Weights of a small mixture-of-experts language model, trained from scratch on English Wikipedia: vocabulary 16384.
Below are experts of layer 5 (counted from 0) of a mixture-of-experts language model. Rows are named router (the router's row for the expert), up (a neuron's input weights, with its number), down (a neuron's output weights, with its number) and show model dimensions 160-239. Each number is 500 + 25 x the weight over its row's rms, rounded and kept within 0 to 999. Numbers have three digits each.
Before each expert's rows: "gets" lists some tokens that make up at least twice as much of what it gets as of all text; "comes before" lists some tokens at least twice as common just after its tokens as in all text. This comes from a sample of Wikipedia text that the model never trained on. Tokens count by the router's weight.

# expert 24
gets: ".", "-", "\n", ";", "|", ")."
comes before: "\n", " The", " In", " He", " It", " This"
router:495499479497521493468511514524509503478509537487493517501542511496492505528500507520505476507482471511510484525467469512542507463484492485524535466504492495520518466472478502505476506479497486484484532519463511519469517466484539506538524439
up0:495517489515473532487482473490481502534473473524469534533493530469515462509521515555473474500528487455504474495443490520511472445473491505517459485502478470508440515497495476456519501467498527514495478538487490484493470515496497486490519503
down0:516524479461509504508491516466521470473490499525463470486505516478527527499509503513479522503523481494476518504486516474460512539472515509495487527514510546535492527450513444488457525459494540474508508483508480493501472498549474490491494487
up1:513547490476487453490494465519475513503495509464517456525487478535479495495471481512469473520535502539469483509446517536549495477498486467502477504436480515502442504450473467488528462509483536474494524520469525519507545500537485510518531550
down1:542510497505494496494499472521512500501491504545499487484538543475492467507512462498510534514513504509489507516469483502535473476543515451514520530556499538497475530507441496522497501457512475501481544495525471505505487486522490475527530491
up2:514472486446522494462497523470413485480501439513475465511493470512520460501533522509539497473493517523482529486487478439525493490508503523528489499503530533530513491490504508491482508438436487525460509478490504440481491550490478535472506506
down2:555476508505516484510483539479499506495470469525493484491547538518534483520474492459477478418529508522483503509485507506481468503476484486526468519478498479468501496452500474523524518516470482500509523474476567511487492522484498484468469526
up3:480521493470496503515511464481471494532523526499492526473537517500440490492484504504512514557479463507476484476499492517494443463485525478504520497544473491539523470472535490495514495505483454511541498454486519493500518481491525518496559471
down3:566493489512508518479483491489487482523476513479468462501479472520486541518518543546501522470517485499458505457489499481517469517493511501504497539506526451504439482486494455446484513462511517492515451494482496506545492466512496522536509472
up4:511488506475511500483512482515523503545489531502492458533498479511423479513541451498519475459505501501496462497458497498501500469483488484558534475448475500532482490490519472508507477511483507530489515508497473514479509497484512507532539535
down4:511508474520524485478532469474467544533518537441547523467519502477476537525500494506522521460493512517527507423524480535508527481491523506504474471513507510484512524475446506473497501544533511513480479568500508500528496503501529500496522525
up5:488529505477558478506484472512542479472504520478484507487477498499502483501478493483457497466531507528505510532494493516485480477490502549538510483526503471474514522483537491507505484479458560518475508509493509498445525508459527473501452468
down5:499516493539513507476492557506492484529496518511503484491513462483483472503497555484522492466497537527524528463466493494514512458514467528509475518526517514527500473475508493512472523497518524501499540493525530491519524520518487496473562506
up6:501470459504537525514491465536503538516480501489469513510505461479477478473484501504498506471484466492495493493494503542507532498461504490510478476521466502486507491508497457497461484482439506465428541508470495477490533503492531502477538486
down6:459447499506520508526527517520513539485539518489526489484470474474509517537487492481490461492516504473524487455472499500509495537461545520497477511510508510518509462535472519493566489478466504477542519511522520465501492550510515495502508512
up7:501478474440472509444526499518527492469493509462488498491507472475458507496499449502480477479470502472488499526504481532541480503494511463499538479515517537509470478436464478538484488496488497528502504493548469490479544463466484487482496498
down7:508520489522511530516470490503436469499447522446492444505501456507501484469510514518490491485559530513432475487500475477562470496462468452447512467472514522480479501550495500498467502520542534463493457472525497520483536487472494483543521509
up8:531501454474539535494527547505512501493514522470520521480506516578504477482454497496520507527516500525536534513534502472554510496492482510493463505492510504505492524490496474538489477535514547523483521520485527470477532484486517513504514470
down8:533542493506529512498488474473496556522527530547501445511500532517514501518485540493534481511539511538506496477503497504514533493498495532514512501503510519531492463507470534502533502449466497469523500503514482494457491512483548500511530525
up9:477501477502505495489496486479483496482458502500493521474558453484485515475488475487498503483470488486504528564474466477489490499554466521517445499434514493502498521474485496493528485530520487486488460523481483500533479451485544544535486489
down9:485542476519488511511547510510526507452481468502493516484491525496522500493507522508525487497523541567498451478529502514459500484489484481511554509499471510509479486510469521519509477546491473456522498453540531466540476474490496534521499559
up10:473484489488540496481495451493499517485524507542506474483544474476486498522507487516535466515508489516550523550448469490533510487498492519465466516492531531511509497526527500510490469474475532460490485485498491476519524479481476521502532452
down10:542482483529510485476515459449482501510497502491533541494508487542513517506490519521463457459522494488523499559514472519503504495487499509482526505502509496513470482532460494510474513496496464487489483470549505462509497494510455494529488468
up11:520478507527468522472524530539462525548491509474503483509488485517538528540508530508469514488507483534484478536512429500494507486517465475494480522486503515542506447529515499473528499489521472467499473553529504464531493470494476517517488473
down11:464493513467512455455511505496516504491511490489477506490502541516485493508463483464480487520508477473483463483540524513506498531523523484551475498497486527548525528507521483504510513498463470496528471512495526511440504476510555502489488506
up12:535516525455510485503504473494518504455506509518517494454475491536501525470496504439463506487494495507511474520505430457546500502483520502584482469444514488502480567514496523497483537503514492493507495510512526488507459470525488485564544502
down12:507486529471479482525490494459494486525552478485534492525526498527492481498537473510451504499507509524489518454520524525478524507504470453488480488485510505495464545512493507544479522523495520445500530472490504471489491470537465517496505469
up13:523501483488470502534524490521518487496545482473540548481470488518451533521542525515520522500508530512500480519524473515476467489544480479481505515492456531480492512487477525460441504494498489472520508490522500484489489533514496532507480481
down13:500487508509460458546559497538475488488511488449476496501486498503524520493502510506489529491488549484461479485490507497501498493497500479465462490505525497511542446454484524493507498493458506536496519545453495475519507486519513506462520503
up14:472504506513537475477493478509522521466467493466517504493520536513516471503502467486501494509478522497477494474487469481467466480518489487533481529498455518498501457513448499450460463519491490523482518495497539502529482473475532508542530512
down14:516481485517495475535520514482470555421473439502457525530527498504505507466496515498493468507488456458519503503488502537521508512506503492521494525533541472493521481499422502484472510488504535475466489493540496539455486525489540460475505498
up15:538480509439513515509481501489490507480530477522552476519500496525564469516506517557530492471511496494514512511494528503496464469496510539523452478579476501514509477494471546460495522499478481471502472447511496593498524524488534503447485465
down15:491521477511550497488422523454466502466489508492505514531490505476514497492481498513443533480464520530486529511501515487508532547482494486534524485507486488478528480505496532479498508565524489507510513508551533501494555495512508526511490512
up16:530490485480474454475476497536497448509521485503487483547510492491445520540495510504513478485497493479521517537525510504491437519496499530471545513478520510504524500544524500506519471545497483501555519519485503556507556525531520520490505478
down16:513536501494463486484554492522486527541489484478504557491476438556534502532550532448467495505505450492528478557491548521491479475488489499512478475497528523522506519529527470521499482487507452467484488506484445518473469474508520538566529548
up17:488479514489498537480479533502469523465475512491486468470523487524456491517467520505546522514471465504519482536478497504560538538514517484482490480519481509486468501483492528488520501477462519477494482497484535481473537490509465518505490486
down17:493492513474463488495517563523479541495498502532504473517505458569456477504489493488506469461479481506469449506482496530493509473502477551547483489502492480567491507497509506510486519450488484494485526504531497526467524497523507471464503485
up18:501533499475504443496472465488514485464500501518501495473491496477492536489478522508492507474487432517497475502511526526506487561493523529498477529488519551523494521520537524504528494539495497496495531464484453529453554516487523494465484500
down18:477466486480517498465467517533473501513492533519471515463508498509495458500469477486489503469536492478489469476467504475490518550513485464491441486550462502478542499515502498490482506526502470498517496483489434469482472497464486492487513542
up19:533483509492428515506536488487533535477485496495470491509500499502496461504508490501532472496451526509510450507480537487476522430467467490498519479515526479498495478442489428510550552499501491527510488516479510531486472505455496497483522485
down19:459514509501514451468495529514477546501496558489487538475524529502498498479507470482496475508540524497503486466462532506473487524505469517485466502477477496498505524520505480476503489483521493442480514519512516515555498472488514486488474492
up20:476538507495520459473508486508496495488515554486445506435543522512515544490487448475529484465529514463492546502504495502494475462521528491508478509518495457499505468500478512486503474463498503473505474513487506488530498526498555465524557480
down20:478562497501514526507505466509516474513524505512497498494479557512521484511487500512504463473522559473531451484500473505485534494521500495552499489531463540475488529521437519490485508477525453499448456472454513492514490508497490500504562466
up21:524456472459503515485497506503496455504498444539515482463511501459493467494514507518518509484476459516539494473476511464504492464505472519499487504492481527526494480508514454496524483466464530502465516528504496491504578467442525483465510516
down21:470495460524510508495478504540501481510487523562512482498519459483480496472484478449459497514469511498456511472520516539515494528479503493512472482497507518527471449487554481470508504505499486539522503499472500513539542522497508485500543518
up22:545472494482477497531509524471504521505495497466511499518516494522442507525533505506467487518503481475481487490451490497509528522479478496521560457488492454518452486502482546533526481551565516524507458504473497489494516462515517537515508497
down22:509466488515477518487479511505491465488501531496473485554451491532517499473476503508490533457494480512490529465506478516507464501501475474508474543499484466494475456542493544488506537495439494529526459534463529499502543509507499502472442525
up23:510466471479450501533509533516530492504470502481542473439497490491465461486496490476483510536528490526496542513513457503549505483492546521537494510490466463499511449493498510473528502465500542516481499486497478471536485523507481450472499485
down23:456527543491517462508512469516485494475476456491512506489510471503496475466497423480542524521485499526501451493510474508511489528464462522492470506514493541489508516433471491514492489504497513522508473498525534501493554492455503486490527528
up24:458488542485520521473508484517495454502487509514510495474483481548514508487511521467507466526535464515439539505514528505498519479494496513511533532550552489541513469547478485510555446467483556490534535524473523468518471525469487467504503487
down24:502465486516537487503466481514500488509490472520538503507527552518488518494471479414523501501499493510462501528500497501530492523489519513549483512544456477466489479539493532502507502488551517478486526465502478488518528520460475491489479488
up25:521502507456497514504519522471524545471510521486501504506477472493490517436540497519517531498510466454486555420465495497498518487515486470499483485529534483493502494475481465483504468444506472516475507490516466515531493476518535536522477479
down25:512530521523511524488503505476563471492500510514528493500435506528503499462498533514477510481504516536530504477480531490479524505481519509526564487521430458476512466477472488516521515503477486503512565468480491474480487497472489506488514494
up26:526528543475496523484519495481520483535498543470470510445511499476506488509519518515464455434478482475517462480490481538551528484521522522536509548486497470533476469465506476481517529492469482490502499516536518433482514515467499533522533467
down26:528519509542492503547502488489498511530503476457489466490517534494486481504500555478499501547512485455567516459523516494519463482482512469482534547486526514486479535587491498514555472510519487470480496490484485476492527495480457442502526513
up27:499487489505480482483501494531516506550486499510467491482494515482485497526552473489522510509485460453507444493541471514482512492537489457451478552511494524504511474509531523509490512496525484477497486468501501482524515493507515504516510520
down27:476527494499501486510528532495505487455504498507508521474486514515484527446507547494531514516539461497496493513484526483484445504484465534502522471518487514475495452468532480516507526577520500435489450510496511495484509505476478524515465487
up28:518489518500536463480519506497509531559480508505512528542503463478481474437462527463490501553549499528480510510478523508492467504519472536517497484534502491535491516473512490508507503479464506523516496522482449568476474485493490450494459494
down28:491477536498511473468504575496513467525475517525437537485517483533459532500545508490466535484492509496568512475530534514510493509508463508497492505491549494503497503496516474506469519480487523460522499459499518500496518510493523522504502479
up29:533498464468517487447455508515466471502503493528480499480477477441523522516536475452513504466473524468544516477485483485481517500514535496524486499480497511500472521472490449545549497482459531504521485457498555502475498506475498549558531442
down29:513528511477540511489521529508482489510488484487529501474486484531473559485513534461497526479508497501536531516497458523498474505535484471468523462501538457453491520521520497514475492480521487481567547505484503510501506524519529532480494464
up30:511509497494544572451475510531465514490513501485471499490494511508515485505492439481494561494525466533430498521464528518491511524465492489508470505519464499507505502474526527494427474483494529515497503497463487498487489502438495505516483521
down30:524484514478490492506512497535517485480451492512482505504536495490481480478488528484501504536511469506514534507527474447523477490562506504473479492508477483523514523490468511491516492480443503482542527464488456492531527454503485472480528452
up31:504454502488524480462481527484529491478528495531497479499469516518501455485485540523567510500495511532463476437474492531517459451489462524534500529462508495478507486504525464460478467521506487462558513542497472496519505508469482543501497471
down31:504506491501484507551485522512538465484484486483536551465496531481527497517438520495484465505517466509515520460512461456484523543508492471506444519477496465489493460491510484519516517498519471500500520488520516521530491459514486517518539506
up32:450488491491543485520461511495511520510468498443485484533489474545483478527493515511468497516494489456477495530477512487482503497521521520477482481529479526471508458497513465487543494489502539496469490472520508512471505506505505533488489451
down32:475469489553469443444542498500512490515500533473488513503511450473485451502517491508502500473473532513493503504486490481547508516516501522473485503525497524472528536526495486498475510501475535520493493505514517439492527513518494491512479505
up33:504483516498490479501500533530521507510487520501473507481524533499464488515528509478529484488510496512514418482472512460513517522522476520518526494507457510469452449506524465494502516508502496480524496523511498514520489534457567471549498445
down33:505544522489523511522507458533489492547497543513520504488498507480443484527489492540512520471519520547524474451478457521569548503467510481512460521499525525545462508469515471460470500480491533500487523459503509465500509507528536513498533473
up34:515455483443449490477498498517512522476486532506475520526529482478514487493470499458503495495462487497544520524482500460508503473546474489450523486519499477536455494497503536506534531450493491507514496526477471479507502490515511539516548458
down34:528501490504478485434518519522484580517486533434465506503476486487498477509543477476516479504512513505449539489544473514530516485475509501526491503474483480512519523496483521511491508549453485490499497508508490509529517512516497538480527515
up35:505485500520544463464482481488480500479523490530479551507543483507492456523487498480498483516486456513456478502471473496484515498564469506480554495488521509481556472478469535516499480501472478504497469530471473499520498475468517528504526500
down35:504519476512512471466545484506501485516493503502500550481485505518500503522534517495500508513441516495530485561519489490485504499470451535515526533509494477544445483475534518533487504494457497550498488485462507467497514477490525502498513477
up36:499514529505488504502482534540523485503525536502475485489516529476498500507506510531494495482518549490453440472490520447513527433504494504490467472505497514480517472508467531494514491484481526496503558507501446481512512504468521554456546473
down36:541468502515485507500436495505535439470472483451490509491481505535479510511536524490500508497510481515499462546487541500490504491527508481461543522497500466505489515476528492448494469482504521489479497526480538513508487542500495502510520503
up37:514509509478469491492513489467458526469440510521519513509489522460529517540498527493480465511508454545516444517544527516484478473491554511500517494482456526489518483503510467522489465447483480493495519516495475503475474528497529454490503476
down37:534531487539485483503487467477475439493510477488445478528499511527514458497501494555533563513524472486505501547468516494527511522498498484472480528504497554526534462465463488507497497496514490487500494471506489492507486522495494410480512496
up38:499492463519515455517567498488498490520515524475487487458494530490507470532466452550512468480538528478470511495470490508522499485499463487484479490494516501449442497510520498467498482511469508515468483508494529547483498490475450500450503485
down38:477488452488519507498532456471466487473502502468496502440541457489482526512523503507477542497499536511492529506572488516481549487515509540467523490490530461498530481503447467506503497493463513486521496453511524469505499441518488535507527540
up39:514533508510509480480503500504492488477515495469501509496470495504495523520501488510461480477508479541494466482497497501474522502505510459479527460511486505488497527479498476520474447552485475486509476494529517510494505569519546504509582525
down39:511490499536528501502470434482491493506511496480498513495512521477503546527513502511547504508504501474469456522446481502516490509491494467482487482468441528512486447477541462486496490538478502525495444483472519453471490486555495502468538493
up40:533482479491506504428472467478540501469460474475521533465505505500490478497473541464550507501443518506494502491498495506540507486492486498456493525504499492492466535505516448506538509488536496474516497535497491487484520479454523491542496481
down40:518526479510520527496473543536524505478512472496471557543515491506476544504456545502542506493509502515474526513512498556494505487545523526512500494515455507489456506516526529523523493531491526499472540535479511500463498509534519520508501533
up41:498525496489478511455500507500487525503469489502470480533489547441488484453470488460496535513501475511482486504504497534496479477544501480490526458467487520522467493478489503518507492503494499444534475477476482519484485486508500517466471527
down41:486529461498498488467486456470521468520516507487560534501469501481484488485496510506474482455495523468485534525540476513514500536517525470457475507566521512495465536475488529499529507506498511459490529482503472504458490461466486461493484520
up42:508454494435487526473533481482455531431502550501487485521516516533458488512504497504482511507521502497523493508520467494490467431483521487502499481475468524470521513498528482482500479493488488477448509510487505451521450528478467533491517494
down42:541496465485500445514520453523536551494510503479470498493504530543505528484507506482511487500483541509481475470493502517505498509523505505486503524515546508491489469529493452507485489511516551517531537491533484464502504501505494502487420489
up43:473493490521490497553498510500505506500523506504512528544463499525479453493536553504515485479513513535492471510502494489526514501564489506496532529524517460476497536524477483577512469503492509555484494474497506523514501495451489474519503519
down43:527507483517476478485495508486436507491473522502517505471506518529501503506511512540498514513478517495489515454529477516446505522501534506487460479448536494518483547512465549432487445517484493492443522488466539450482467543511482476460498486
up44:523459502519490484545509540515492473515513501443522514521488499528511553508439509482514491510494511508481457536430477545511527462499510524520479534493506511536472516485446464493557472462462530511472509520497466530527510508518456506496502460
down44:490492499468493508474495505553529521512479458488520540502527524491492498523478550551521514459510526463500483528524454481522504482445498521508490488487535496526544477515472531470528468497499488533518501502509499532469462497502508497495470498
up45:495505533514463508511488464512500516521457511458512488529519480504505450501526458503546486563529471496538539520438484465490503521489491458485510524492460496488495494484517497486506474459513549516509547501507426512502502482532483499524493499
down45:518517522523543513511467465493533520510503496516535528491479501549508510501453440506492494515502529467472519524545520508501540522532505516486532506523492497505522472501459514532486524492479522528497470548507446461525502504532488483501468528
up46:462478497470525519457527525488519453491487475500534524526461502487512541480489457472537487471493501464499502491506466491479515482542422492540502510513477527476454469535493493504497521429476485519489507474492536522499465491466494434494506496
down46:520487475454521489417498538519489508543478484484537519485482470531457492535475484535531498470560505486480487465461516483474472532490513489527503467505523536469547470497489476450505511476527469474505495529506521527494531512514520543451460495
up47:491509522455498472511481477465491465536538502501519514523500535505506482505450515492474514508493503487502535519506521492506502467499496520497534474498491524499492530485483471492515513517487527525493532503491488467498463519470482551526507494
down47:450480458483519494519536545502508503523517507508514479520511548497460513485533454481530502531454489547508501531491489467537491451481472479498478457502502502529527494519498538504514538433507512545468487499521509527552485517483461526515522517
up48:494500561469511480454499510498510471510525525496480534511504507522460476509528524487532473512469478448508499546474480505457510500539538471478483487463527518486513470513506457504479461505546499470518540469494503477481488487499496518476468485
down48:507462462523484520490519494502550510477542498487510459551493490502558489498488444493530484509551528444501512493528493493492499487499479480538522480503505523486488469513486523499459510479541519524475504495536500535464481546484488498526526483
up49:483463431509514509471502493474462498467476483484488517524469499493494501513491550495516481491555496516494482542492492477482546488500468508550504496523491477518489474481482495526536467499542505473528474483516508468513463451479451529446508486
down49:498496534479514466493460512559520518488521474526478494504457524491521453537495495487551473503523530482541531473491527512513493439512490493452482516507447501471488502460498494519491514543515487519487485482505507523488445490519471513496490482
up50:522507471502559513497450503518486465522513499510474518510462499465487485513504486490539559545529516537485491486482524476522483454509485523504490484508489499461528433511480471439513497464491524514492483535491456508460561479486470505462503508
down50:443496516520528497495487536501497477509460476470523481455518489515481494507527516482473519520497523518455481518501504484533472475534522482459507526524539484518497505483497454506472513521503509496548485444480504509522500489522501514522525517
up51:518515523480502496487488517524546502471555462498495516458487490498467472497495442451536511473479462496500509470496479505526428472519522444459486496485498481488484553460523492514508566519504497475551496490521474524520501488526495511495475522
down51:532481517513495509486502496522546500460482514469506493493509471547506509513499508481513517511493516484436515481436504512508494548475474476536495507438489516528510493495492502492453439471493525475487465539508518491552492483505480477498504496
up52:503465524446501458501487497538472522455492503498479511506455526566517525464497551499516446500519542464491507460519489506503420482513441500476487517503512497503498513493491487472490459485493515512504516508475544512504496477530512528505443490
down52:483523473491498483519515487537511470518541477489449534502495526510493535524452492506513503484484548492517473533487522488508517473503482499495466471492536484473537468477487467502507519502453501469537486527483504514478522509520535472476516493
up53:482506472511510503505481495456449494481529516567512519470506472464471489486490487481541514540513510478479512528462426467532517495514468482473498483502475487496527472487528511489504458505517516494514533509534486531511442474462538492558478526
down53:525492494520522525474496482487487521516492500506506500494489482500455544498491572479516482480473475516493511517477539492509483472494492564488487470570486441514543499500496498486508471522562509523530507468471503511496492510490459458490486472
up54:500476468510491511504519524490494490470563527493519474466469489507543468519494492465570499516476466524478475547476495479480482452529527530551535454516494525526525453459498483498500465492485495518512508499467460516444562477496500478510504493
down54:464527500468517538521558514524484488509532485449534501517493471480537511504564473448490487475460543523497492532525496487557535542489487508459519529516489490483489467490552483506511548482504499472520528525493502503464464514468491518535514499
up55:524445495496497458456509449474521493489507496502452527534454509535482453488446480501515523496505518542513506498492502490486458459501517509515488525500537503483491465474505512482517454496520506481516533461489527537510553499518483489514527483
down55:528487515509481504523512509512488496500527539473551505496474480457469484530532490510508510464531528523526487446538532508498496509473492503503525511471523521565503560498522505478524500525519525502501478475527509513464540482492506524488489494
up56:527576502490523525497478505496501504539553525481510498480545512528522465484485527535563508506465491514506514512563518546519480457532471487507475503503476523494431482504503556489431489518468514513479501542518469521508494517523467492511551494
down56:504482505484465494509465506488450540555537514492490507554529516495531455544518518514473547493504555497514523504467546495504472524497443519472489510512509523494469499486456464479494466504504477533440479499469451501449499506491499474520494498
up57:490508503495480467483512492488533517489514510460466502491485486433469521483511465508502482481502469535532480483463473501541486475539490493509491478505499503489513511488525505501532455473534526488509487516471479531476479457496494487517476490
down57:516472487483506532550484504528513489558563510512488518510528481490497462489525509486449489525502504501461529492531523496461474513475553536493537525468439446491526520496487486445500480447498525524504498481509507496482489502487520491524521531
up58:496465518452522505524508491509553503463496515502481518537478466510450516501496533507499511499494516496516486492474496476528513461486445538518505510517450487513525480482493507460501459488490499528495482501484456516505485515495501503491521456
down58:484500536532505514497502496481521501552515515513491487483507536539488512494448538500480485471549527488507526517467484510484523447490486558463426503494541491466502482488486517481495498464510475513518479472507499465506500472499496493534506489
up59:501498539497462501486513553512502517527460555479506504490450517512482457477458504514480529525442536550466504509500476471544487489483527511517501448524511482510456440449505482502514500472502511513488510494479509472510471526524508483510487491
down59:518490532503496486498492436502516527501503546529507526481479496521508506492558495480493486505511476514484513489499525492523506504465499477466491461486533488498466455488531551493489511425450535494459491489484511561479493520512511507513517517
up60:501529448497482481499495509495541491499481515523489565495472519524449495522458533517520485481439504468536446511487470501489441492502555486502491501491519503484521472479461458520550483480500483525464484520490515491518514474521470465523482486
down60:448452484491466524483513525479470483474524491486530516482556521514452499448499440495459499541497509517516465467500487473484494503503457475439542469504554547517500523511480512486477512521521537470495475518501534476507524509482479522494493481
up61:512474486478465508500505472545457492462518488487484505480514487555521492499543527478457532533503502441475475502526478494525464476509462491526488481415468468469500481519562433520508463503487491510500508503503480495546483476480508495536516490
down61:516555516503486465487520490501501495547470490445508497529511543508473503509517496487500504508477550473505515531463498479458494515492525487502469512482488508489512519465506510492522506482523522508568545501510487523491503473520471513497499526
up62:498483488493481477494501562502499487473484486457532567505487488503544466472509517499480445480517495493457448480449499470528473497510466549521533503502489495490488501479532489523466510492466529476515533518493557482517481485477539507488501464
down62:510431503528470462447473515523506543479467484511540502483531486481465522522485494510488479496503464525493489394507510496535515463493473526495489478543491508507484486450485539459505489479480494501490543513512521501508509457542530476526486537
up63:529554472473497491483441515478553509493474504510528520528487511477506514525476497520519509487498508502513513485509516520499474498498527550505481459501570506506497470500470514532480471504480528509475486466540525504498474500498510491525515511
down63:501528509506468530513465532505415489517516498526504530524520503462495514494486509499480532530463487483463474477489523489519482536485486519518488478492485478484484464495525488533498472485535528510528510542514505473511489496531506533541499534
up64:516502489507517440471477473504511527540510494482503456480493504499502469462508486464507514518517452523485450492422465530549493472481526502515534435531524517496465479465496479434492466438487467495482502516463508452504512506474516521495512479
down64:513454538495500450462533527478517510527504521519531504486544487479543503484513531441494498535499526544539486453449479487466520478480511496536477493523500499505506505486462477512470479521477504552554533576472492508533495524501504486518499484
up65:494475570468524510446471501501523513512515478458492511529497519513513494515522485458464427495502477487471484511483517512524497504440529486498496517464497510519543474473515507521491484547482491496555531495483457480485492522506505488512525480
down65:530447473485481559504479547470495524489484478509454545485507479507557494553474480515497495473449558511471514441465501520516503506495489469499501552497513500473527465510542403512520506561502479526520507527501517499468473497493462519515527511
up66:508493491469510474479424539481536516506511525434487520444502475504471484502480503500541519537519523519504504480500514503482520482511482500488548498498482522479488545520496501524527488491494497493503500501523462458508530520487480489529526526
down66:503548550532507481497518530530475509491510470523499516510481491462489462513520516477496512463481500508505501527505505515520507494568513495497513472521537462505497505549502490479512491529491504500516481524490540555441506500509486478462509547
up67:507518512498467519444488459510532533465498512504519514510549484492509480471536493512526444477539516450501492509468477558539518499515446523466507524511525517529543496449502481511475460506510476520498476468501527515509482466513483517508448510
down67:497484436517440507475517511512507533525512500505472473518510478525513473527513491493511477518501515478498452487463503535515480504504491487499549544479464469480468475536489495485509504502533483514473524502481489503503489527495485485480524490
up68:519474519481467539538453528512530509482486448465516527507495504518482506498512509493509549497507444462483472507508503516459464480523542508479493514490478484480505491508527538463490469428522529504497522489505521490528501496528510476488500517
down68:489499494538497528484484503487516481518566465436509507460538460473489491449521487527478505525491499484497493468533530526492467492480519502506497514499486512513525485491515536467487505492496526519503467455547508523484487499528518503499508503
up69:521465488487473467503488513495520479502496499535493470485462504510477486471502515513489478510529479496524499498436514473504508484504495507517559480510469488475485507518527488531523500472474471522515524493497488521420493516494457482514533458
down69:538474480500468552444509455531489502491509516477473463511507491485479508484488535525502509528525490532562510544486502508471545509510504501487528520489487499500501538475499523488483536506489485503460522501521539517502521501503493534510507509
up70:477485500524540522474502487515514491430523494500482483499506490495510481513485490521479503519503487516476497479454468498470448493497528495528485489485486464477472499489523471497539471539457479495475503508461460496488549496484508443515526472
down70:509527516495532496502485480530501501509494477537500501542476513495501470477465526549486474514532492502516512545485509487522487491520469501548507498528510525509547521494491490498490500508497560475486488505539475500518496525527555514528457472
up71:521474491486488487489461510457507511502528505506530504495475474457525492471518523487536525455485531517527471483498499474513542490483475463506480452514512527528467514503465502492523508526507486490512489513535504484549502503504520481474523478
down71:501484526489479522461497513498523506482549509543495501504556587460499515470514535522488493502468469488482500452518541556474499463497471498506493506504472494464506506476549518529501508511492513516517489487520465503516491474521544480521466458
up72:531519491480502481513486470503527509495501508470519478551509454494529511518508493499560533509506487480482474475476508480532470504497498494496529488503545510483450527440501529497481491498503519468536483501521512484493478487434497489486520477
down72:516496499502488485512502494463499501464513519548474498513468521481516479536516568496489517532505509510507524483481520521462462498547502574509514484451535469456498508475501504506537489475484539545491492525486524509505494488535490496505531534
up73:485479479491491487527496524492539518511528535536479484519509492465448541470474487488488522510476511478516498531451487465490538506472503463561480535432495456514428504529516474541479521496453520503473483503479526508489487494480523495522501487
down73:500522495492528544504511502516481467452510453442496460470471514509527504513516522499472509475506499487517502515496475507483488492534487519471478524520509475524482528497538522501539511460493455536477522559498486495517509519500444520504538496
up74:512502462521511502449514507491502520549515498486500526473509516465491526516515477523496519486480486524517473500511479503489495516539484477491482492482489468522477521479498488517451474465554515499524470561524545491509515514502497519525495462
down74:499517503473493479461482518497474521514531496482505517459537489459525499543505485493486479555512492509457484526493526491507443516465502484511506467475460497506537489508489521458515519523492499497503491457498532515511485508539491463478475475
up75:472491506500516510514526463527491497509514530508500482447534499487510507508479499488521486517514461496496464502466498460475486497514489528500547484486503536516453459520458498500524522511532508500531544552479514535451497469530471474510520486
down75:481527523488478477527473470532495524482471493484487491526502496491453487521519541502487473476508474492494506526498485452503532484534553505502510492518517521496500463421463545492441466502526491502523528525547512516556470501537478525515532517
up76:460487480448503491471417522524494486498506532486526494540485493473550480479508514499497484484485504477474474487485488515494533477488522491450483515526525475498538464486487498488532493503509485466452519494516481519495474507513501465503534497
down76:506484549519496500500545516539508472470506512534524521517511517481471509458441513504466503507559485537530495528489529489474491492521479508488486515501487527468523491490477480473523481500519509515512507494504501493439513534472536467460479490
up77:497549514487502506506492540497491451481534495494526522514503502505525516474493539468507490496515512477501521522492501506483505479506486488518498496504505472487499495522517493462492477490462511491528546526525507506510507522496516498549535509
down77:522516486512485511522458481487483510502515480482492477461480480462513530491528474501509433522475525555497512505482464488507505499544529491541541512542528466522505495513497520498528501508525507478531449499474505496522490446472484485509489511
up78:522519490442495521481563470497523496506517487478484564512531484475503485475523499505497478517483514513508515502515497512468490481550484486509530509527462542442495511473539548507517450473503533482498547502517481467510472516475502524524509466
down78:507500495475532479538553508501472512484460525502502489481491522481491509471507522497487497544498506511497481484493514460508451464501507500501535542498489514506516482502491482451529505494490490524492556521468494532480525471507520523488506484
up79:551509525490499521447532488532515484489525498474448553490541522484487517494488515489506541475474520521461496490452473474508468483503514455445508534503513508468472505405496492497475519493547489496515530504496535496481521514468505547508515493
down79:484530513487516525517551536554488465508501471543472504505488483524481491483490485535506481518507494564517497509499546525516494484567528488490505499499502534524476512525498489508483470549473475463482518483509451499493521538496501483509513515
up80:509510499493466485471500503497522500471512501438497463546497503510558475522460438499480519465538516494481467534475516511493469522472489492518497516457496527528522473507510487519497467520497476467469471506487502491467502489494553534485512433
down80:473519504525480488521537494469447521516462469495467512493497521503521507499471500495477483469480492482485509498477477503481499509500492491494517485486486544487449512499496483446524483466528464534518502500492463506491536519507512514454529506
up81:519529467511498475440478506523529459532484515516497500534508501525480501529442523465558551468511477489469458502485473513568499519505471510507510502472481488542478479468465495500444464463513498517517487482531506499514495546537483493466528475
down81:525491488499552536534502462504470510532470488507478459557525477456491467499497524505485472489515456476451520501476506502524514485513499495513518469488519480452504483474479495460474497516516522528484478492529461515560465475494478505523491488
up82:533541524468489526449533468524533489526460555476499508483490518504524519482499486533486532485479467460537466470507483500548506538551486485531500503523534505532456493517537497523495499466505507525475487525497509484484513515467527497522483485
down82:497510525573477525523508510504503490494541445499449524514512556510484451493507455485471527512516529515473536476546502522474495500507518487470487503557497514525533514494487527496548488506465487521468513478516495490472449464478507521507526491